{"router_score": "softmax", "lr_router": 0.00152, "max_seq_len": 512}
Below are experts of layer 2 (counted from 0) of a mixture-of-experts language model. Rows are named router (the router's row for the expert), gate (a neuron's input weights, with its number), up (a neuron's input weights, with its number), down (a neuron's output weights, with its number) and show model dimensions 0-255. Each number is 128 + 32 x the weight over its row's rms, rounded and kept within 0 to 255. Numbers have three digits each.
After each expert's rows: a language model's description of what the expert responds to; "comes after" lists some tokens at least twice as common just before its tokens as in all text. This comes from a sample of Wikipedia text that the model never trained on. Tokens count by the router's weight.

# expert 39
router:158123117126179092118093135109097172113127097128115135140143170128138163116082109071171131142129149209183170115103179110084131177114166151106124106106147174144061049059135103077101167194145137094104077119172157097130122193146167098135133140130166097074120078156156168149138123138136128133075162127113150159140112165149134140106109092130167079129164086082163097153123170089119135093170130141115091139170155110140173104086174148146099139187152114118161147106131158150127115124140163083068072150154133130127163147099151129092128123103069125166147143124142064135086108122098140110138164111203135143104118113136137195128131106061099065118176137087080187166092113170097140095139116213112155143191102173152185134147141189149160151107152099180101141110175150146130146163097197
gate3:096175074092086135104139115098159148092177136162140138148126130112162108125140135107103077125049167104141083165150163116150107160125164090087123131122097106131178145116181109171139167083066152108102166119128091066150108157086100097133162120081138128178091140142148143154154125185032147144166158124139118125099117151153166166140124149101103107121114113125151091173086068134145194106060203106125121113177113099132096086156060121158051159132168203153092168138108064169159150167132127102161075134131099121088177116109135108080137047111137146125107108087138093148118136108125158117158170138141163128116112151099160174157120099103090199187126141161165172169082149105144156097140100204121173133104105161088145141161113123135102103171095120117144185114143092136133133161152195
up3:050177156122121120162113097117130098133067139078119109195119126160154170176142130110163132117159140051101078077123090121125182142164097095084098178096101110135114108148113150099143116123052112074099118096088104090164156129133095120142097172119214111102126099085113139170129151072130100128094133163174038078130077133115123152108122164086105145121124121123085180065153122113134094094090160156170062091133123117115161126132097184131119149057132128129175102147118166124130131153138079128168166066099111081140130169169132084136135156147133169093162104180198140104142120124174155113125147136166194128129138139127130053119091113151127103092134116104132120106079094171135107182095138102155079142187145120148175123079186170120103190117156136129111098113164169150104156159155067
down3:095181136141166096134124135141142059145075150140165127157108123088144106106163153054161128147134166176140130146137106088147152114117094123140134082088105140110153130120110127117118116135094100136187176096161169130099219117174106121123099135096127171133138144099124159177152113090083129090080185135124099152085139172150095113127126104097132153155103124121120132119103117144159128065148122138127102105103153165096155161158123139198119070129138199090146160112133168143114122119179093135080145184144075158155109103149132176193135140165159131164162118096146122174179203083117103200123156146149110170189145162165148147137152097150143163110094114144080168187153106156175115090116113078122071066111086133141088151132153141071110150070047073164151086111116149086075171076044151
Description: Standalone numbers and years in tables, date ranges and counts, such as first 8 games, Friday the 13th, 1996.
comes after: " |", "|", " the", " a", " /", ":"

# expert 19
router:154103144095116104124122162065159129093100099147121118158144099181135180140157148109149107120141089086139133086140160101092111117151111122106130123124156139110146149120093146205132164184115138090097099166105102158175096082147133157153090108144096111141145105118110126143161162136096171126083138141102189112117134071148125136110152105143139078167127147111128078110121169155172174059132141129177120180113062164141107151130133153128151182160142155165142191135156167192155190135190166102144176079139185122121162164084122127185172140118102188103182140193069180167180064061122093132105173088174118142136101176147092099113150103147125198115131120126132050116099091144159136179175105161169111139072122107140166134208167154124093095154130073112073140144104155160095126080143131
gate1:082181118118084094104106116129074082133122105095094119098134132153156135138126109159127134099078106082116117130152130148137146141174160063126138162150114126082076068135080140103116148183134107136112146073138122121177073165133104142187103154114198128085103128113125137101091133171172174134134159134131143154162150131105110160119156110076059110154140099185126120146108042112132120071154062133153133145174120115164120165155106187148125164095079123163102113127133190210092139138172153144108179140146120183112088092160180135094051141102075167098186109185078152125104126105086100097131186093121117167103114188167089154141126054111106135080160117109205109075138117190111160111123208103100131134123142174115161111148090182138157110122111132188099145118123143124078123119117140
up1:202199104090087105157128175116118139065058152139057167149196116081087118102144143161132131161101055121060194109092142138124118158119157142116100122114156127118129134098170168164149096139186129174127063068120056143064081119128185127155123193117093156097096150135085128126106114153121125189166112099147118149129156115111081135182146153139154158088132124146134169146092158181146090121144123036134121180117187148097115117116125076181121172122138172158134108077112139114127138119047130135152121171114130151101124107148125120098160148122112139166168105120157138111132101122145147099158099193160144130130156105159140088131137167115119145198142160155088173178139088122196109147131126130133147125150152165076135108133106095174156152033108145108122099139135141084119098079195159
down1:125082136163115188142146092092155123085120135085089181120137128111076180107112111138181091125119126180182064129123086092123096151147127117141128095112187128098098072103105243149173129131185122133139083094074121098207072174168125138163129092102174117108086138138135099197095177128162128141148191104160135099159105106120117100112134100141099100181135165094100106150076131141136138148175086147160121187154096129125100096131088096108146116139127095153129125130129087174135102156113150169149176130099132152088097140212062142093087125122055051126144144189104113129091133122188085109146062159147117122130105151113091168130133152128088133174141115155121131090169121156128095129130161141091108127098083131087133129159098182131161143084141120151142158212134090162132104055153128
Description: Word-internal pieces completing a stem before a suffix, e.g. rec-ip-ients, Disc-ip-line, compet-ed, plus List and ==See headings.
comes after: " |", " R", "-", " was", " r", "|"

# expert 31
router:111070114099146121159068111111105100151089123165128093146081082151102141067118115121122167086118140133185156154085148128108053183170161106167134103137127109138141114129142112204113180122139145176155077137146132106062109133122160134100112150135144142171154103107117189163123106103138079095107102115116122151142121136153144094128120113173180085097122132076109103106131164134154135068082138105108118113171118127140131136222100179120103106145105134166164149160069146113130201142167094138131070105170140159180137127135105194130126139086067139197124065147086112154135155027135129165153138128157116139157071145148142140152121152120143132141075128120104041131088133154125152167160145155132146166105163069070119132145075126109176090101130123060102159196157102127191131181103057
gate1:120111161086160143215189158106096127085143092173112154166098124159092089146136107092163124123102131112138138161109183144145142121117123050167091108121141108102144179104156131136122111153180195093135238153105115128101102143047102086160118049127141148087117146120156105144141129128145118132186086112134104125087125165188161147101131117147144146131150122091161166076082132116152125062154149104160104068137175144097142157128104130118158108141173094118093096130104149188159189110025103161144168130152107138102088112121166170104103102134135110123183102140157135122101150122132120147189098118107070055087133145159150163135074125128138124155123120106140115157183170107127225177127151085146134141113195159135081099137122077079145144069088133081124129142101098141133096146074139
up1:143167139119103053102131114141147084123150134126157149162150140109128078107174125164127132114089162112106150119109118166130148185154158135141141074163163179158129131134133125133156149166118150132201112144128145095135108157065136146111112110076141144137105095124175133061193205095145149143117149146074080115068140093152117190037120109158178088135159120105093143107111092132122164157101153096150064070111169125138116147180099153152097109147136163096157140086109169160137109184095177106111200099120129092143123139156088200148096157105068130144142109145086165122082074189103068072130117120124110056164125178147152115157129170129146089148122151141175140121131172151087132092128158102085161131166164138097196122170106164072116097093111135126158117065135171184145051171130119
down1:081161139136127117111191160115153137166148110187101122094160093104156095104113188139152110103116097076116122099097174124140119153182085094129085114085128106166132123209134192187131163142143054072179072162099105186118065151120079119121104153131110098114095101156113153184133153098155163141158110138148093040126128093182148139083136128243119132124109142102131178095195112122152194111127080158088116193120176131159130127160116132123106098179166137123115087131125165104106148123093092160139123161149134142190109148189110128055099118090109144137130114095137153145137086112105164137125175121106062154132124121167141114128099136085146142124130166111143089110098121172134186051126164137161102130152123145114142139108132152091088084135151153117143126150131050185059141078107105
Description: Number tokens, mostly year prefixes and day numbers like 19, 193, 2012, 26, in dates, tables and scores.
comes after: " |", " w", " b", " 6", "|", " in"

# expert 45
router:182198153141100101098062122144186111126135168084074087120118123137148077097164134082143094084054115093163205170147107166146104142094117164113141101109146122133069128111132151130142138148185152099161121156031128053143160170169112082183116098191157130085087111161173174132142098149099112085122118147108194124166157057126131090137145122129163124136126151056149101154101168133177140137113133176144158136104155145157132144159155139145071185153144111089098152052143085146147091090106098158104162144104107152131120101156118128156149097158106106110129159128172063152099078143120129150176165120091132155077115143129104102147061113126089121126141073146151108145096143129126121075139078091146122145092146108177103141152097097140085096118122108102186160054089087173175117094129112
gate0:112098125142151139120089136130190183132136116147152060206102143116153100116134070083154110089190081208096130082116079175099158162099087096074149135090120098177097092125184127110126061177181125137188138100131141164071129115134067136140133056121135063130139095120134102065092163084148145092135048165106099147109087127109092106126098150154165121166101087111168124180106157153118104113133120090116149126140132053141115101075182068102125145110174137099091100114060126143140139131119104189134099108108105187165145163117138136095110109102166112153050095131135134160109116100173168136056100097137130106085084158098114182146167121142181156083180092121139155153120052112167106113115143116140108127159150143132103111149113114124137135103102150202147116105105099145113128157140125
up0:125118079111132155102151185123119114172117171101123115160091129112183068162150144060147111074162184140115231090174159156147145131155116065137117161089173161154155130153140181170171110179166166170110046154106165153190140152174131129147145113090162129112120106129092090089122125171160119151120097144183088137146142147126152159077086130082101062111099141141139158133034132147111111104148115129144154141142186142111070076095109117107138156133110125104128145161124199145114163146117086120115082146089166113133152117134133134109118175133156115076116091137119044108105129148160090148127102120074120114127105134111067144093179030072164118116180123133095094138112096108166055089103110135043138187131145121118111121134097105132100129081158162147101165125126076124134156137113120
down0:096123128102135092097135115068135121135152153152161176115168143111140170096172105109152150107048070127117132076154131123134147111190091161126089192111106152207141122128135183129184094182102069125136046081087122169198106136210172129121136139125077100068146175165162144175108181115155129084136154135103089074147140128142127064191151115105162102151133150110114090105137164116161109147146139090159162181134202104102064119149090119151097088105164108139134136124141143166093115180122122129118136153115179163129097124103180151122127119088148183173100140143125124127153128081105110163101154110133108114110086124091106098109171166121144106088194148112076073137103091137131135115119090170169110190124133191116162158154122139144129156189117115095108142214073077143091151130101116
Description: Middle pieces of words and names, such as Fior-ent-ina, Agric-ult-ure, plus table labels like Party, Candidate, country, Federal.
comes after: " the", " |", " F", " f", " a", " The"

# expert 23
router:140141160109133152171090191120101159075120077111123137126139132120113140141160143151164161101167131159135156085101159084118158203127123104137132082127124116095180129117111119113127169130133165201123108126135128082080153130119149099114145125213126093089197115112119153129131114134124096129048096096153112165082176112148202122163058097129135137117091154135092167129158175093146150164084111115125107128107088131181095111094156100196156087150083126136157163101161134071107164120130179095102127104137142175121119155093167145171148150124069135122128064221128172152124085140152108132126113102102044131171081049168140102166144132156098128120147095162107127113041085141154135082160114150083149101179178118079110132147173134107079174128122097083196090130169094091132163102117101
gate0:170152086103125111146179118106113185096145106122104169187097163146101049145158143148093100097074130073120190121126180103120131110128100107078077097091111122156091139153084080130073170126191193150146121086091142144099156122093065117138194099129183149157157118142146129136116172133155066146117105128083052161086148171149106180095118122075090115112035127087103158168144111126138150103171152111113093097131124112135129163124153123173089094079130143104098129118126144120086104146094161145115087150102107120093090071167144106094144157134133130179128149139117138122138151121144129093065120084102128141099152086145142114149163108140130138110116160159163099092067116157052185144191173139053183112048116171101091157134124140082079169139138172098158066115130114137166161134120120
up0:070146130100121109148141189117066129133109144152150123080165135117097135100106136105128068105107095143093131151086096085080076108156104102059124152150114168089180042148131115108102106136184143167111128184185136109113122089123113129098175086144050148102124190119213180165126116110133113099134115126095130118113086168099156080168092102194157140145186098124130109174121160129110115139131141099101132136116100120121083100146127146120133111117078136131132154163141161086175204134063087117046123120139176144054062112107081117096108118119096103101135169112132111130102183128104109165075144163141211071173166131176185104127133172150167121113107113131103151139151175150110135181168077111186148148122080138172152107138099111097106107150121138127124166111134090118091129157084063
down0:099145106136078104083184127084061129079083153200128099157133142134092115155093123180062141131131118085135165115128084159137149031093091073137093185140173156161081105128126158120088183103176074166129123099109164153121106137092127182118165144115148097167126132130164140184138116153105046134105106139174125168123133161101129063106106144076140077113103148128106127068111111195133208106170128169112101116139139067133153131112088140102124133128105094078108143170152109174138111137084136139117095127111156070101136160177139112083182168111109081082105106105078100119129118181155095097135070124147155110141115138154143146057125116143102113135121172104093091117076181114118148115143113164138172115108114059088167165142137215113186166150128175117142155121087114122148094125130097
Description: Number tokens in tables and statistics (10, 100, 22, 413), plus inner fragments like p in typically, air in staircase, and well.
comes after: " |", " st", " St", " is", "s", " was"

# expert 11
router:112178096080152133097170091210097100134155173085118148116135084186092082145121084094163084137094161129084170216081133065168146112144150144128099173119113194090149162110149106148092166100124106177163144142105109171132163089172089125172130170117099183113073089146175137161131148137148084116154106052112147177163166189150157084136084127047061116120135139141115111150156110140101154130162111113113078154094086141112094060139095150166205099136168184138129077132164122187146133162139113141141145229164081129149146169117117138129131124128116121079163119088160152156136145088132108162132136088099152157126117100120132129086092119136139122144104051125077114175099105116144096107131118115146098090103114129144134108114109135150104182091148128157110134096147146110164131096048103
gate1:136146140111136159109155179129140133162128110157144102208112136106149081155116105138120141118159103131115138221193188123161121106076144129083095097156114131103174144186161175111213142154148152110180127132154087112138136093105108093198129089119185092116117129144060173124128088115118088136131162066174149126135102121123107089136113096117128100130150199118156100150156145170102162178152129193156152127094157155143078109148174160096144079127135135091211075102121152142095159113103157190136173126155167122065116123099125141110067107121078155144124116117124093172131155188158107098156136107107191123076146119149142089086169149110103174131149106140135084098145108135195187099167147139089117113069169118108126145169147120153164071125135125059163129148092052144186152107169149
up1:182092136180127144142122118071070115097153098141167106168100056068128134171163171186117094146121137135125086130119140113118110198150136123164133111117126110113096147063150162173129160138171108128122110120118137099145091178134155104130115139156154155133099069128084116104103073210164128114105174141150163114120153150060077079142152116179134081174064149147160133091154096134169128055151123086140096169113097138070139158137077161076131098140145136122116197084115112082153098112154112120114154163130115135184169135170144135179123121094162134103141165154056130103144109197148157187133116094131116109145132152168200146105155164130094075097097092141166079130132075095189097101110089116138195070139146079162153113202126144105128097091130128078101112098120089118139158187139157
down1:192153097145057064097127145132144199116117159103097123087124107107108145079165133142153127078133108091067086125149151128084136075168116098142041159122086106094022144109096079134155126145104106167064159169151171146127152111137085116085100080080145115110147136107124157164119134150103185113144105105141103098040086134128116187153131154103139134102133109139180122096147135079120111048088094143142092151116120100135088157117147155083141127100190169133091125156103166123149119143122112207109130164103106125113122219127153158161083152163132123151133155164115166126136103122117121106070117153157088135159083123088141114153118124164113138151125102150197138096092105141133160138108129073070129103104098160143165146166203079148172149117153168133120171140092155104077136097046140
Description: First letter or syllable of a personal name, often foreign, in lists or text: Sh in Shahu, K in Kristina, Ș, El.
comes after: " |", " of", " the", " S", " I", ":"